From a checkpoint of a small mixture-of-experts model trained on Wikipedia: vocabulary 49491, a softmax router.
Below are experts of layer 8 (counted from 0) of a mixture-of-experts language model. Rows are named router (the router's row for the expert), down (a neuron's output weights, with its number) and show model dimensions 288-383. Each number is 500 + 40 x the weight over its row's rms, rounded and kept within 0 to 999. Numbers have three digits each.
Before each expert's rows: "raises" lists some tokens whose logits its average output raises strongly, later layers aside. This comes from a sample of Wikipedia text that the model never trained on.

# expert 3
raises: ",", " (", " S", " and"
router:522488471607484479519520520539577491534533491540531544492535446469576486454541471466576513469487526472451457516602516487452469519497509468556467469549514498509473508537524457450517461492508452548512419485447465491545489470487505486484499498543501464501507512425539538501465459553536475542
down1:539473576452430437515495506513509524515582490485548510453505529450515572523549440447492436583506478494513547479483447435485488507525529480446497478493469488543524581485452533515559487474471485463523473498613567463421489510458511479444415529524628503477455525486549499549517533553492409540
down2:451530483439501432479497616481568464484547515499534415463517498601513535505506554483559453510511518536466438499540515560468509524461499476522489492463492537445440503485470548517499485539561482431504482544424428511528473547481529537490466491483514468573470487540440513482509524497482531529
down3:470443486559510538460427484488512434522446489551478469511487570554501480544584498435519539509551560482498462503560508537455510522645466458514526498518453429507515496517480492565495449487502456494488438549486576574493492426504508541470540474442454497584476511508507445457500492460521464499
down4:421518540506497468543543480479466467430494475502447452502440573504501418533471479530448532607480515489415462516471463483429479475460485491508534538487510550436530491533597474503486496543519488528526501537468401524453512484514394479517529570485509474535527548496465515557518439462532478475
down5:518539521474450557523512417506529515565502492522490529536539513494480521469606482496509483463507578555575530471536521477450514475576510429536487504559495505431515490445477532421500539496565463548475518521459578435502524535549462464476461430426537531483553476484484483448536525391486507519
down6:494485525513481510503556550531502480555478514511412487469547524525528470485510555493522475449507554529491539456504454491489500449533477466473453507443525542419525532521459512542474499448524487487500522456475507486530501528497543538504485508490537467511494558544577462435527528436562519487
down7:522571479525518560441446501490553503489535542490478457528536520493497517501513513425530494503530446492467578465454532456508504519517500483435498504494498428445457540482531525526457542427453527529564526513597513554492525493505465446491584477479545557477494471512523473545538517474494550529
down8:532521454564455574516495424475498473535476450514481526484464547543514530543486508450436545571506437458464486480492521507484453492461456481466529520488506528466469575486483485455545566449553592429567512564534500497511417491493428464559524485539456481569530526535527449466519499481498465526
down9:514489585570479549489517467493477567514558490479533425429547563484485474455520489512587499475587494475536541501453460484505498512536524453438523429483480500556520532440554549499586485454465459513490444581529544540488500504450483534529558432473488560486487502521450633476426497536482494460
down10:519535467489418461538532432492496542475516499515482447527519492547485539424545534519473515503505516521493489530496555484568488432546518502490461451538471479470521502520469502505488447448500557487459535521481559518518575440560487430520535479525478553407526478528565494470466545412544473521
down11:479526500482541568501441510455525528553501540424518475466549467490490447558473544446489493526440516460450450443477612532544428490506546514457464523524441504497540504441470532527488542559509490441515520503513477425518496544493541480480449460610589461524530577556505529574426490481545537476
down12:541447449539534447526517544565568456569485465488536457441435483497534481507471443468558516475445636477478532521517529450484483445507512478489596568528546477516557449516516481540526496598538470497505497496539458515455492524606503522516488461475484518480438503469557517483548525467409483520
down13:502560530345529501488498454524434564542555462509440477391536455461494516516556557543544500505482638485494471489530559487490464536582436475613472500558477518484551585542481537444433493559500531543494489470496449506514513486510491506544475498522494524569496481486485537492473422504555529535
down14:553521430482489471551515483494471520564463429486445472544511471506445444536535464514478547622435483540501465475519489496536557478406505538444511482484420491530461512511510570496530516459410499501518507500483501513484493451531434513517544497469487427480461534541542457499440549592561423603
down15:494466503680520572461521438513520489504534483490436529488497468457514447462446522416498498517457522512550482484482503488513537443539498467493474582538477510528513449548546529474565534490467497491489535539511554543519526461483518414579574529516491445465451462517580543451497441528452486458
down16:414423504443435495508437575473473467489497509499497411509524460537509528505535464555527538525432489421508468531544528527420517491490446518586497504446515480488486530469548519563472543548568519556515588430490443494523480580563436509509496559405588505501534504509511507495471491424545508448
down17:458421461560542484485499460512514502512482532472460455533466489504477480550575448502433508534467552487507481450508494506509473429546422593441531553505415485492579515481489577467530458552519477448473514433501451540473535433484539462444487581449438481518461473583552482525476511425460501471
down18:465489459417510528505551533497511508519486566465500602476483456443524515438503493550482455557432431460496540492485415503518510515494523551420554511478450458457411520511488489501473544507529495511501617492552486481488495504580545446456507567459504483506520450460479421554469545543577518513
down19:548500524461513511539494459506475623537517476561526565466517474440499481470480587446511526525480480449531472438468525489449498593496583426473456485563442496510555522435536537492477491478463477509499479506545474478518495510471491465484471428544510469475501518501487453528454456507493546443
down20:525499469493511448520470520528446575464484496498511547514431454493569544484538464476507482468461464460495469472513495518503459453558502478434517496535460474549455495553507497525455576532489541507540530574474463416412528495519468463527466533520534551452509459438528411531486482406448472496
down21:499495482475517446498480537439498525518465475495601527482518507466512496505480539485483473484526496541477543465526474497481439494493550511493515552478540455470499529506506518537434459503533418422446532468431542435504467483442461585535477454567427501564554476475475431454518466453477485513
down22:496487453451511503540468522522480481459543460417573515507446457563452582502473576511547511482413451449525467417513449479523416508447507496547521530484537498509514559531551475511518457516518430547496525479448471519573464518482453487506508508509552492461476513492464484542457491501509499484
down23:453525552476502470487496523464539515499472475530509545445462516474541523465555521520494455578413547448559474476510591494531437547529509556481529492567485501454410492488585528444541536492462446432493491520520548486478562486535526483497431483518470470484467467544486469553519438481505471532
down24:529497478611575475489444494523484477509501545482554458496458467458486546462567556455517453508525448489476486516464502546452526525463490540488475520437522444537500476503478499506485505539574446494504471421526546563511518440445426527542569480474420474493463552517560496474483561468502479495
down25:521463458562455454457442479519523497575530497455443434484519501450512511512544478524508536498419520440484498468521496526536462556490499547504484505515470467575575477534594528500542487468550539553540577465490492616562545517442496505569543502492546484523456537551481493471526499483501543575
down26:518546554496471472473481444507562467499559467563497548472526417489494477525459495526556490490530533517492513514465493490505495585507473551519481435481510471417429513498451444485422472455524542522590608511490492462539507471484513493504485479538439551439470498447450455527600478529556523489
down27:479542518412486471508544502493516544536441579519543544459528527530476470489547505557480493545536475456469526407546532502494479454515414525467568546468494462475492542531551455437466491557495483442523581430573546472484510587519587419605446506509537553555473454522606479429488471544504528514
down28:527453496547535470510531521568542386489480526544519477492469359445515453502551541463517498506471513623486506522531500458541481539591468572506550532499479497480498471478530453489406499475537523440469482511530468536526573494491518526557473484488478591523478466477528499505543502494504459490
down29:478538449531542537534488513433521492475514504579482430422498529526438471478568531498485482587504557558603494503566512520536516437465526440458527535496481498432535447484461527488456464447512483395464575485500506565506538605521545531464483493528551535560397504566431537534510516518491445522
down30:402520506544625490447530529521511537469452529543454441469432483498465444454438548477462447571523552452508497469546503479579441570516472499524522532511480405516520472450532590509520557515502491486574458511529482584500505488503553450519451471566477475480521501561528562532483536529514520469
down31:450521544642550520455560458529525475523462514517462573520510569555459501494563503515524505484507482490538458472474531490465500414515491550500547483513499500421517509410522532507498559501486500460478597463474528504522499442532546467537498457551467522387464399559517516514514511452578569474
down32:556482499508529501545492464493486543473471480481528489597467407467571491488463555481495504399579556527464469573480513480475482492584495519488445494476473482488509497421441527499506481453489524500508467535445526500531509478506498484508538458492467540495496525467549483492499513477485489476
down33:396582490508462541529541503406473521575445509448499568447523534544425528560593495521536522575484512476526517453479538470445470479456475515537505521432451546517535561530476455429508458500510542560497537484594514510480505500528486550459452506453478525564472535509551505477523510500526501535
down34:486470531606499481437587469463422548475439531521539529551495484511453530486452522534574537584511373470426511483535449539455459535533500549501457476452497571498456509474461470476579514537520521539424540521541462543527543562517422512580512525535412585537490504511515543528490539444433454501
down35:501485488478515440491554501493460470590496477505537544482425467477536413586512497593483512481465505545503472529526529547486459517466514469517505457509462509475488469473524507415492514464555529519473537425449519473507531498536524484514545532573542505471528483485508566492530581480549509484
down36:520469500424434537499573463503509478540506493426495517477457571493563553461611539525476469586504420457430464480514504488502485475463479493474525502461507498447470519502492496483531543488495523508465541577494454419508455512562445546533579549482509467508481539467562501517566512442448498447
down37:541494444517536502467549460518459478394491476460564532427495502512590480415514548485444539525499543423481505531525475481543520557483533502470498537576448555482451532491543513463566557552528483456521439521508526494502469475500538535505483532590497501458471458504561504554499504620538463481
down38:491425516456484477549499495595476588524481593485598428489530490517559593486528530528593486521548514441438468482517462535509550486463513475493472535420478516435470557497576476483520509500517502491483489537527443469455494503515470499499500555527499470506440485524498563554565470501535478427
down39:561475489372477492435461483543569496490544517535524492490530477469564503434462470495580467476466508528507493468435506487473510485546524533543570432490500507511485499472545515519502472450449503550487457445502460456483416508461492506503497504471552505481539470441558504505547523462527508491
down40:490555429511508502505480535537515518483459500519491488497490525517531494524554597539487501484468481438386556508440521543496542562507537459465527551485458440475538531499481496434506443482536565436500439484578439528461524524505521459470512502466519500510525528498457526541517508485525510437
down41:467570498430450501557482474489490473512529469460517501551505449531563522555515438490478583586526512504578427445382548446543553449499521505480494462519436507572472546444475522493563448567519501517526461522518516485469469515538494509496420494479545508496500511544466491554501473496520476431
down42:474551561520588499478432449468560520502497509527498420474565539538488522568508452420485537528515498475542422570581555526514525528457512462411577521521555529493448493507451527525597453491505541548496452465532503510470528451486485514405556482422501502498444551563490587588489536484514536440
down43:530467525523492524447520493421535491506464498470549455523522441524488423506511491537454528544415478508506529508477508493514488465423528512550418547506528469412485492546533491540441500488528482504513518478447472576548526479513521574486435461508490554539474448540498477483517511429495476452
down44:479495467667569532477477540491551492422530480526448423463606509490544443458541470480508529464574440508501522506451485448548441480472517538499457519552503399470494452440493468460476508446493497504553536518526553553530493533432538484500585464540445520479491459584531489503463547572404479504
down45:490479581520446550476505429502509515448578464536530470465422566463489472462470479510525437415493497544462526451473492476483507451524543485526475484515554490495495502487520450501549501536482529510493480504540525510425396476493431539518519507529478475498545456595451415512509528557518450498
down46:482449457537485533489496492469507480521493456552516476520534466546511477527506579430505524464527493481497456530513509499501543560546513473495544475514465480506489514534522481494452513487470482465538505441529505545490530444387441533510461445502550501485576523539594512524522496441488476423
down47:445538485659551562468456544447445463536478494522442377484533477516463479479502477516486508541505488568521495502458452533519435461405465480521499463468530443465542503522520469556385507453558509494552543476472571494500564541530441530482481516531461452491538560528543489505446481476424464476
down48:544470445547498501508594503516504487546477449522422487475510503523485468497523577440512541453444518510524542557515480457461541596466481518520469588466411466415520422553529470561506423510510478534484484500415471555552564520383574533473509495455486481542490498489474500408542464481535543443
down49:596514455489501520495622493444479487474478556544519547481548573470501426488516537522476431498458562513424561540528531455508576564456439456492499527476484462454501503447530484473469446425560485486468538502481440551482549459486442547544474529471476509561497437483547459426487564467513510547
down50:455491478582535478489528501545504556538459558470493479535445518492495538491491503554538509565470537567423510469452490530540526519491450489442597527530467555506564500436493477559529477491521471478520474427481493508466463519552452527530487557560518519517516512495552454494551555522472478488
down51:457570531431447506525494479506492532486511485488432593508394495497483496531537553470514522499433519554535493512498482492521520507494478481495548483510474521562489511498517451534561546541471541513518498495545534516437535515588559487467581481446539456461601443471569500472431511488457504437
down52:530466490479503572408540554529480539490489511490546468543516480420410493452585441512417518451511503581456518506452481515505415504559503527549518491489533418454563489525461534546529506472538499495474552536469607570424532588519511525529536484467538548481527542419507519528470484465430522423
down53:572434477497552512511489437556455549468498477498425425524493426477544418562474564489485523469496538531549501477537524498480505521589486478460542541554568597507450541395388459436479455490509521462505452460488482489487421449441510496465486484548512531524513507416428490506468533549460523546
down54:503441524549488436481559632521468450526458463560531433579457484462539554496507459553524505501546587506481487522486500442523512515495479496469551483471516452548484461512465522509511415481519466455545414551491519548518424536461430510498510509523447526520519535463539494503469487492530503503
down55:531499467500477540462542511572519507473529506529387473498463501517541474533530547538463513537471490528491504442477472455488560499513495441538502551564466496495562500542493566496465525504509485485529560521472485436539420525443479476468478534494485551483504454544496424510499514487477499523
down56:563472480575481460498522476488471469437411428559522492529498568497537509522473498450466550516583439507480547554503553525504478504548574470496565546488446454490524472510477518498498483428452450500446508500437489529478514448488504527487587493524470480521508506492446450501452529455390502510
down57:482511574520470556469478512535502500566512507510591510539479507533572522559513527451473512499530490514492477591451547555526534444475492491483484440525554484486488495499501526549588489529496575481459551515613590508496478548534508461552448507550493520496517518508504565484472482517509503511
down58:486583517476488541441434475564508529539476469535397500466520489512495505538462507503485513480472593438471540578501516532566506519587443501465452483536544494467490483437542446520469615521495547531438492472542512467533491525467484443505401455550495497414517520525577577516502452419538458466
down59:498474486545448503545515471529503548438573481491502394555515400490504509560559462524571531504542457422488548504475426536461501481536504575455453507478393513515450493441514456534480536509558534531479410543493521542506498473471439534516508565419475487549573508463512460469482441465535479522
down60:493556423551488481525476437499452549457531538509417466459511529561438505448567486572520460615481546529462525558517466524455552468566539604508505528464524557473523515492465450575579472533486492530485562535482472572482465525434520411455547506478511542482433492545516539533494517517495502533
down61:426488482536491513516443479495530508534452458489493510458493571567508499501570489531485503410574475456482477510456454428476519603513464514506516575496439452492540528457496578513595448462518487498490503502466445528518457471491503573427468454454517438501532471475500459509553517506527462488
down62:489477532434433503513541556464488483484541434535516487528482547489529533466455536532469559525559573455442473499465501487434496486476470467501476422502493503613461475575513535488470456448538489528531487473574531499579553462453497456443457528488559466510533403474506462507475498465513419546
down63:529622460544463490502492571482545461614556491487483478504596537600517522464547497423556557465485502459492430461512456478482481485537449488583541490443481513467489483500528464487450473461498588512522469522541465509499461582439528470539439511483555504501514487474519510404596489485554450498
down64:463515559519468538487590515498518428538529563559503500489481470530416535495551510526542515510448527443560502369476541601583571486453505533499504506490469468505503496568527535501479495500492528463493505467516559419485483450513500488453525507502400461492474490549514561484490481604472437480
down65:454503551565435542509519508446580447527469514471540511448494454532515523469470501519595599440478535607544491533476509493489502492462480469517554464515502493499475508520485479501504541525509459512466565544488512451513458470508529435470434538523485486535503403423506517494516424488471419458
down66:524544505524418479474508512516512450509524543470507455425504544563570496489578499532555534507494495533385493529447454531459499482532508532505473517505490419586467548521487499507513539508517470547503529417530451487538464552587505505493503512489512541500464538525562501539537486498461482498
down67:505528506400508516531452547472495532555522480533562476534527551517581520507517510476433538542539565506482479562486484482483505443573561574527508485502444453504548445528521509510442458454493547545469551486508474400560589516446437554523456496486547503528469474478552470543530448497502533442
down68:511543486510572523479444421518552474413501485521409494419517533469494541432445490458496506549460498485585508456585444518539463492504473488444498554507517454459542561456569491562539489477494517469514658520518585455514432483427544565517505568484506508463424501553535495518473480475490428517